From a checkpoint of a small mixture-of-experts model trained on Wikipedia.
Size: 14 layers, width 512, vocabulary 27944, 215M parameters.
Experts: 48 experts in each of 12 layers, 192 SwiGLU neurons an expert, 4 picks a token, a shared expert of 256 neurons.
Below are experts of layer 2 (counted from 0) of a mixture-of-experts language model. Rows are named router (the router's row for the expert) and show model dimensions 128-255. Each number is 500 + 25 x the weight over its row's rms, rounded and kept within 0 to 999. Numbers have three digits each.
After each expert's rows: "mostly gets" lists some tokens that are sent to it at least half of the time. This comes from a sample of Wikipedia text that the model never trained on.

# expert 16
router:477508501525471476462486493545539513450475507482499534533515544507542502461487530554526530486502502469504512478482455502492471514523493488483495523458508462506491465495502467508484494459554508512490534482478488509524464527467540506498489479458475515462501511493481440513496488486502472508493502463510508506478492510513489520546505475506509450514535493531518484498548451505538519467485
mostly gets: "May ", "Park", "building ", "ang ", "day ", "Park "

# expert 10
router:528456541480500471486514533489520485494487484476451551529492471488495525500492499467460465497487471497522516482522503450493500534494501487513505500478503534500485516470516476546483466512480536533513537483458483506503513532459520476565493474512525454523495539497510500515482484490518457500483479527495455546468471480536535479466519483500493555548540495481528525465459515463511517473495
mostly gets: "that ", "she ", "this ", "She ", "John ", "off "

# expert 1
router:481453512508474472482495511514496508537495489476502516531502485466508487500511463490520534478471474536494483520577488479481488503480539529542499467484516475495524478487503476526475475476525533523497500489472465472497503486497521464536460530465493505467524536521479460477544478530540456515513494491476505528505468518461500542512488507520457531540514511504499521478509492472471511459487
mostly gets: "ah", "ou", "Pr", "Ac", "en", "Ph"

# expert 6
router:512462527502461514521512499517537519499514514513519488538469535473488541508483499472490475508548508459537480536517476530482487494512522516500548521539467485522457487501539507531535482517553506509524484560457528458484506487470517475484507531480453460511509465492498522476521485470470483481484494499499460479510462460476533491480463541483480512537494490481541508528462481558516518501493
mostly gets: "A ", "more ", "less ", "some ", "two ", "Two "

# expert 47
router:487513500567535473477506486476524494471538512477484521524470518513523530514486449511467504502493496535499517501529504502474479551499473485487519490505521482493457512531470467505526523491480498514521503537510504464487475483460508465535517514528533490509458493497546503520540480470476477518484511510516517478478556518487513492448466445507503510473521499474472518456502536489521549449485
mostly gets: "Gu", "Fl", "Ha", "years ", "wrote ", "Gl"

# expert 14
router:489479513480524478460488502552532480513505486514493480499520528456473463517485472457455517466516532531492558482513498513513478461522496470482495512485485520508495492524516464473490508493463503480481471489519509521481512545531535449481466498515513518529481520497511511491452498482482507506484462542463487549492477462469500516531518495458514516513513470513490508519513470448472497502514
mostly gets: "201", "202", "200", "198", "199", "195"

# expert 22
router:469465523486475486529515482495484510488497509564482470529466490473551490492454448496459463476508497465520527473496504472506533459506500516515492477526475475502458530499502486483485506494496522503464476472453483475543510501519529453483455465513543466467532490512519465475443483472524489533479521511505498526528513478472483477499459519486523538530454535512483534545550506481465497486491
mostly gets: "sub", "\\", "exp", "la ", "Ge", "Infantry "

# expert 46
router:455498528509531532478530497473482522488485527539523527494482536465501486526532526513486499501481537533526521534505523516535525499478506501475510536469501472484468512532520536485545518545463479557468517517508519501509459522503509464505521474500509524465512484481524484528468500490489474534529457514486495534464481486525521471515492461530493483500530525464487491546492450520450497505455
mostly gets: "first ", "New ", "new ", "second ", "nd ", "rd "

# expert 31
router:514481498484481486498536470473532472522504462493489469468490501490516507500493477483459472505500499486480519472527500474459528462493484525456477505543523495528522501502487547523512485474542460510519496511465487452514497537504473494502516502516502474507475478486468477514455459479508491493462546474493527527504462465514517495497494509500486541541514515496538478498549523508505459502491
mostly gets: "other ", "will ", "can ", "\n  ", "another ", "fin"

# expert 28
router:508467507556476475493496468509516490472502490535505515494517499511474465508467476486485462459544518538451490526468487535530468537505522488471482489535510475471467540507492551487511492460471477534471490481507513463525541450470547462507457542513525482516531463474453508471466456533523492484480537537510487498524509497505507515548456511505464511497496450484507468535510518501530485493467
mostly gets: "18", "En", "_{", " ", "Or", "been "

# expert 17
router:479494488497473525481491505528501502539506539510479507523463525483516478517503464533475468503547519449469517465543473546508530495532507533484513531496507492529507495486452534457531528527556534493499476486528522486535465477500506505516520483471511530481501504463493517512482537511489519507511497531475505485495490528471471520484480487469484510510507487535540488476531519473466459485525
mostly gets: ").", "Pro", "pro", "According ", "ni", "co"

# expert 27
router:474467521506511474500513518465516484461511472508490524523490473513484521507461465539508503478533529472482465484503499493500493541508460524538500493523474512477460504505448502534524509508536461481511505529522487542546506528520505458493468507485461470511497534529502486488455454521535505474477451546530518501469486458466520475486525458502495495471505526510467476462494459530476530476521
mostly gets: "′", "began ", "An", "joined ", "using ", "started "

# expert 26
router:505509536525500529509495540472509448547515467515513543529470499541475501507537460524498479472503522532513483509480508471475465533519488541494465523491473465548512508458507509506477533524544531466494497519502489471544548461543504517543486498518501533469523522503474464505519458483490461471471470532474500471545468494463492514538486525472485503509492467502496508478505505469484528476518
mostly gets: "ag", "went ", "few ", "some ", "oc", "ph"

# expert 41
router:460448518546488523507529500489499522532530533547477477507504512526530509516549521493492481488480517514474490547495503470533537467485479516517483461522514494533488488521524544503476533532496515499509498495529498516512532482523479464478491544520473508471512462514488519495467470499472507488466481483437502497518474487501497511534468470500488498536475528521522517523520508523497516492529
mostly gets: "\".", "War ", ".\"", "II", "Army ", "early "

# expert 19
router:506442511510534515501532476513497529501520540511461496539531484505549509519538521475504521536489521469468487522518501479556469521476546492476477464517513507484447555481533484503496495458545488461484457525505476513497522469485489518509498541504470526529455524540510504490532458449489552564483487524502475531523485456483445509494535483538488519479475532490510551526525513471457485483518
mostly gets: "his ", "His ", "' ", "her", "her ", "Her"

# expert 33
router:529513488525515517481486546505469504460553477506549505494516480466511518442532522498497468516517518497536539557519459507495470480513512521511523513485490515469511486514460481516492470453548512490550496526500524521547476525509472491461498484509502450523495498499519493462506470513507517484452489512502477518514485496515506510448525473535517505513516484515496468502506468555494506488526
mostly gets: "\", ", ", ", "', ", "), ", "again ", "and "

# expert 11
router:493502512525460521483536513520533495484494492510444492526474525466447541472509485498525510553514482510528520459523536470482472481468507470493466536497527513532492517490453545458481472469540500518477515455510516495489504523513521537511477515475501523512516520509482496467530444503510457476501542518472531528514525464479497517499499550524480452530443464477510511501491446522469494494538
mostly gets: "was ", "be ", "being ", "were ", "had ", "became "

# expert 15
router:458453478511468478472465484536539501517509512518460517496510531510495483517507495524472489511533493465484534549483513473505481452504511488453532488516511468533515476470484515470517516536493482510478470506535499515509496509503522446505446508502471527468515512480518508501550498521478470480455537505474479508514486496522529532470489493459440485512504509534517541486488501527477500481555
mostly gets: "8 ", "9 ", "6 ", "10 ", "25 ", "15 "

# expert 30
router:488496533513500488547458497495536469475476540536518508547505537516468504497497511480508502496566477474499534476526472515534479493546515506538478505475455513474510511520513516485493509517488541453490450530492527500491485528484527502449516484460517472460535465542531525502470484522523521493492547495485505488509521501481467509540510500521475486486507468519542510475560533489492498546524
mostly gets: "Ar", "Col", "sp", "con", "over", "ar"

# expert 2
router:513497529493519468525522520542555530484467489473480508496526521540476491494496472475490479503480505488489527533519530520467529521504505481512530460487509484538514485467546474466511491441528512539516492495493528472544537506516456466522456507533498510496481466475533524479511469510490508519493540488486484494519529458478543488521445472517486507537522491479532463490465495548478483500452
mostly gets: "el", "m", "out", "di", "z", "j"

# expert 8
router:515502538511486505521522505544517484540517516553504514495467534513521523496492509505462515488494486493452525485495508501479504497520531496499494472478481501458477533502474485479468477511514477505507491479451520513511495530521461498514504483499519499500522495512466481512505501464503545506468500527519518513480462514464537514483481541476524554511507476537550518555520460511539474505481
mostly gets: "The ", "_{", "Red ", "sq ", "Er", "El "

# expert 23
router:486463491516530469498516475511507478526482493514462525470465516528522489547527521493490477507485505489473485486512498520490468498519512509511527539471481536453504506525525493471488483507542467519471518473452535459542495534488461497561515472492449483488518536504469464500471470540504537515541524516450461540499506457533482512512472496537499470508485511515482512464500481537477469502528
mostly gets: "July ", "March ", "August ", "June ", "February ", "video "

# expert 20
router:553502509480510495533524519515497531483486494523457467546544533457515520505521466519496517460517528546459459507533473512523537523544507531527522551475466512493520535527499468487495518519507498520526495454473470526492468520473518466541488508503497504489458501448517468485534467529522496526510558516500515532491511509545504505513473539496482489528512501481481462536482527523468497494487
mostly gets: "|", "National ", ";", "^{", "national ", "Gu"

# expert 7
router:501466472526494529489495487536536514515487474527478548520529536492518516520495475490504479466502467524496531497551463504518489491514516524493479514519472474503480508521529524494515524507493486513530513480454475479508452523544523521527530497518512528523525518499524521524488485488483532457528465529481535499538533484479538490482510536498512473483518493468479501491504497513479534531496
mostly gets: "up ", "her", "98", "/ ", "ung", "no"

# expert 12
router:458494474533471471536528489549505549520540541534491549544530481466522495463493462492479472528482476489504485493563496533524518526483465536514501467507467524484464502549517497504506509537515529498538484512495498499529502509530465509520501512533516459508471535527466494480511513521485491541504489486514506528546529480515449508493506477508471492492494496464490491493544486524503523501494
mostly gets: "However", "Los ", "very ", "California", "Award ", "attended "

# expert 39
router:503500476469529492472515504514483472521468519522458524548532470500540457479531508480500510453516472497495484468482469456486499501518492519488486520485473498482467499501479474522496467533548472467494474527465503473527511506501510510508503490492481478487537491453471517524495487517514516510538504492483521459525507534494534483543491489452497477497487500536515505492522487505497531474497
mostly gets: "who ", "Q", "000", "which ", "game ", "games "

# expert 29
router:460503484482474494468500502481539529515473475552495524485461483515522534478545467482485533531496503548449539482463504524516527468527486492499503546523479467472459524457456519512505501491538501512544526516518443502531481497516464533534510510535467501517529491504536488465466481514478487568470461524454449539497505530527508474484548510527462478527491511523475525547521512530470506534504
mostly gets: "military ", "Soviet ", "human ", "caused ", "Communist ", "ase "

# expert 32
router:499456486498529470502517502525500479458482504520505519535474511481518480480509516473509466497560529496488492515518462521499515533483544511502474452503506509559502517510528535492500490481512519537524520532485502502471514482508499519547489466494537450460474504493459526545543491492486505496458507545468531464515498488484503489538455493493478469516453514506491469462496515494512515479483
mostly gets: "L", "R", "V", "v", "Sh", "M"

# expert 13
router:489463529555496470492469480465522464500498462459461513511487498531526527478546481509479523492501524471491457518561527477491513521477478516527523509512462482485444499499517457506528475474490524529503485488485486467543467458520503471502502517491504486494523532462493506514476508487523510493510485538507476546479545542469474527507513493493445542467504512473538523489542502539523508488499
mostly gets: "album ", "August ", "July ", "Qu", "MF ", "|---|---|---|"

# expert 35
router:503470517470472506510541492539534509505449525517450496493474498480473466498524529497458522494478541470478519506513502535499456539485525500491535508539534453478507499515474472497478497484550513502499480494478509518503494535537544497492485537526481533504484517510514503487515486510476467479503489505482464538509542476512462480469524545523486511501478488486527460493495525515537475516501
mostly gets: "their ", "his ", "her ", "its ", "Republican ", "Democratic "

# expert 42
router:493521503499483447454493477553488462465473540487493524496503467548489478451493468497475533474504498496477501549497512525498478537473474500500472527479495478504495548540476472488452488516521535517487532542489508478501486517475499522477528514526487453484499531479478535527513496496500511490516538513537526526518536499482487496507472508455445510503505528487490505476477467478520471476475
mostly gets: "by", "Born", "Country", "No ", "Black", "ism"

# expert 3
router:508453478509489497453495519470533515505508489528470483507488472470530523534485458515512526559561523501496517487498523517547495502478515500489493501505472508509474495470476516500480524464552489478499502493534492500484525498540482475481505483485486513518532476512488482484482511479489478527501522521500494510503524513485468554501524475493480537511502480507520524469494536447504508538517
mostly gets: "uc", "23 ", "album ", "us ", "29 ", "33 "

# expert 36
router:497504495481493492524523524534518523454509482453520545536518503511457509486512497507495500467510501461466512525489467448485472504491515465497506534515461525494515455463522511527507492458484469527505456535493476474550474496508507480491478464511512460510511461526480506511551483482469473507523517488510466480507479492484497520552482501493461479494506490516501503476522479475525482443481
mostly gets: "ers ", "% ", "people ", "Cup ", "votes ", "ers"

# expert 44
router:467500540492519505514508464501512523484522477560499504531484500533487501457512488479471506500545502497472479454545514470491489510475517495502533505483449524460504479503502527515503470544544510513487536536501525501498519500537522502500471514457469460517490526517538507532479465480541482503486510499472521485528488518488480478516514501502505458516519527526470529497505520505497499520533
mostly gets: "Battle ", "Army ", "River ", "Sk", "Black ", "Un"

# expert 34
router:457454511496482479489509529504522524476520529504481477473500456498526496524501510498484496462558464506479467482485494460487530502489526508468522536482493530537480489490495476482488505461530486448464480462542551528541504511497484482460462477442466475499496478459475515450530518454478514471499527522467514487475517510446523526529531522511515526485459535534481508529495515513494518486481
mostly gets: "final ", "14 ", "It ", "south ", "half ", "days "

# expert 9
router:496468513476515470465472540514492516535468544481474475496531522512478498493477530531530522528533465527532497478520484453519506493466467502465515534479484498494493500522464540487515514459552469520449462518526481529550533476525467453522454506507502548495524514512536498520470521502493531519551539517453494473495546495502516530539492498511473459464504458491490480488493468492482522470477
mostly gets: "time", "present", "end", "seat ", "life ", "day"

# expert 24
router:512488528477522523512505463546507489504529468502490523489481528513517499466528536518486480476549465520532477509499492490509542531483461501549511466529546458501458536491484519498466492452511530523511443479509485485478462493499512519502467510499537466531540504504462463480537503502450494459505480469509513483525469544487514506513523474468468464530452496504515491509481530489514480528484
mostly gets: "by ", "when ", "im", "as ", "while ", "When "

# expert 45
router:506500526479496468482483505511478522493504481447475519491522478480513449515513449482501523501505470503488494490474510480540474496496453529512515474497515472482497538506453464492517508499523528487516502502504491487513496527502482477490492464486479499499517522514470470501490530459520518495506479520465515467490499496512465479466506494473519489497525531510523498486523502490504539476487
mostly gets: "and ", "& ", "or ", "married ", "could ", "world "

# expert 40
router:543478538473481488469471468533522504501511491522530500517463459468484507508521517542514491537503486482509490464505478534475481499476462515479464492512512511504521503536502490500503463448536518478483481477527506544499529494500480487495486513479515457463507505498506511494536543497457539524490513531464532525545485501471492514505477547528488482502485458547490474485438512492507507542511
mostly gets: "', ", "because ", "\", ", "what ", "how ", "After "

# expert 4
router:463476499529519481503507496510516521474537464541498472470461488466464480486494484494503469469474526496447501511486480485466486530478488487535488504534493457547516514496520522524475499455537506491520519479486521484503484461522518470480526551541494485517471492501481483471532450484488525504482511473484479537489514464466461477455487491491514500529461463464495491534526505515490478459535
mostly gets: "un", "but ", "new ", "announced ", "local ", "developed "

# expert 21
router:523491490524486511519494470464513520481501505451488516519513473488517468452486530497501478491527532525510489492502507491472513490547519526515491542523485514499501524524531490473459496530495481533463488474528525496502513469513509454478532486531505530493467496461475493489456502484510476488482525473538523526509492506472464452490483519502499516520529498470466481464516536519475481455511
mostly gets: "Q", "00", "St ", "_", "given ", "08"

# expert 25
router:501462524502510498495480458527519533500540500532496528554483540489460481468476466521461507509515509529508497499537484507523564507463471487533512490511453543529486476473484523496502517506535467524534525482514478479531501482530473514499519502497477474496460479499456526496549532445532488501489480520495476509499502517541482460522464511476487504506491538498498501533485472466515463518489
mostly gets: "\". ", "votes ", "ran", "°", ". ", "States "

# expert 0
router:508464478489516475469460546564519526456528514542459506471507474524524481493477531538468469532468544519538541476477466509551501479468554497479505507481522521521492483493533484512476528536523526557521470491490480460519530524508496512521478546499477482484502473495527461488535532528462530484508522501453500499552498507484503509516533494489502512539523495468517525525480495485513517520470
mostly gets: "19", "20", "17", "10", "21", "30"

# expert 5
router:534508459485490508510484519479480540489511518464508469506470444486477464501515547502472474460506495522529504470474497507478511519472480506472514464525530554511461519506503481483488488467509512522478458501528463485478480545490529528451488494475525532508505492502514510525537535490548465473480475472485488534450481510450514481527483509518455496467509528478489479515502448476483516534535
mostly gets: "from ", "T", "for ", "during ", "among ", "of "

# expert 37
router:505484449535476522533464487513461481500480516478485500513493506511474498554551454507454535490536537504474513496501523475498529492494467497474507491503525481486482488493511494551471506483493487549519544507505525503479489488505484524508465531502499517468499525485453513486478470504495517489489471493503505527481502509481491510537514501518509466476471541470511471546525491526474502527490
mostly gets: "186", "49", "69", "58", "player", "----"

# expert 43
router:504484534490498465509527454536469546526502446527510546537480486463503510506477522485492513465480505509451501476550492491516480466471481538508518468500488452498473464444487533531499510466503522511475540486497547521537531514530532463506489505472510473508492524464476495513468498503469480531532545504527517526517541502452462523515516509476486514516499506494467503521472517515514471463504
mostly gets: "British ", "cin", "Canadian ", "|---|---|", "Grand ", "\n    "

# expert 18
router:505514516543477464500506511517550492514500494463471498491477528489504507479500480484482535459538484507487499458469490454490488467535532495533514511494516468483521467529497504501524479490507504465457463514521493513489503521489466534516496498506532467478496509467545516505495478501520544546484482544468483481525530430501533498499452548513499519512459475499530540542508477515466457547518
mostly gets: "Ma", "late ", "cin", "France", "El ", "Mir"

# expert 38
router:502493485476525475502499523469533513510534507529474489508472511510509482443490462487461473519494484539471515504499509458519465476501486474513524484481461491511525483464533509512449473495566508531497514550508497485557461499466525534549457446558472506488508486467507531527465528515472517515469477536477490517476465485483494489532494464487480497532471505526531514494504545471492481488530
mostly gets: "John ", "u ", "ie ", "ana ", "Michael ", "ey "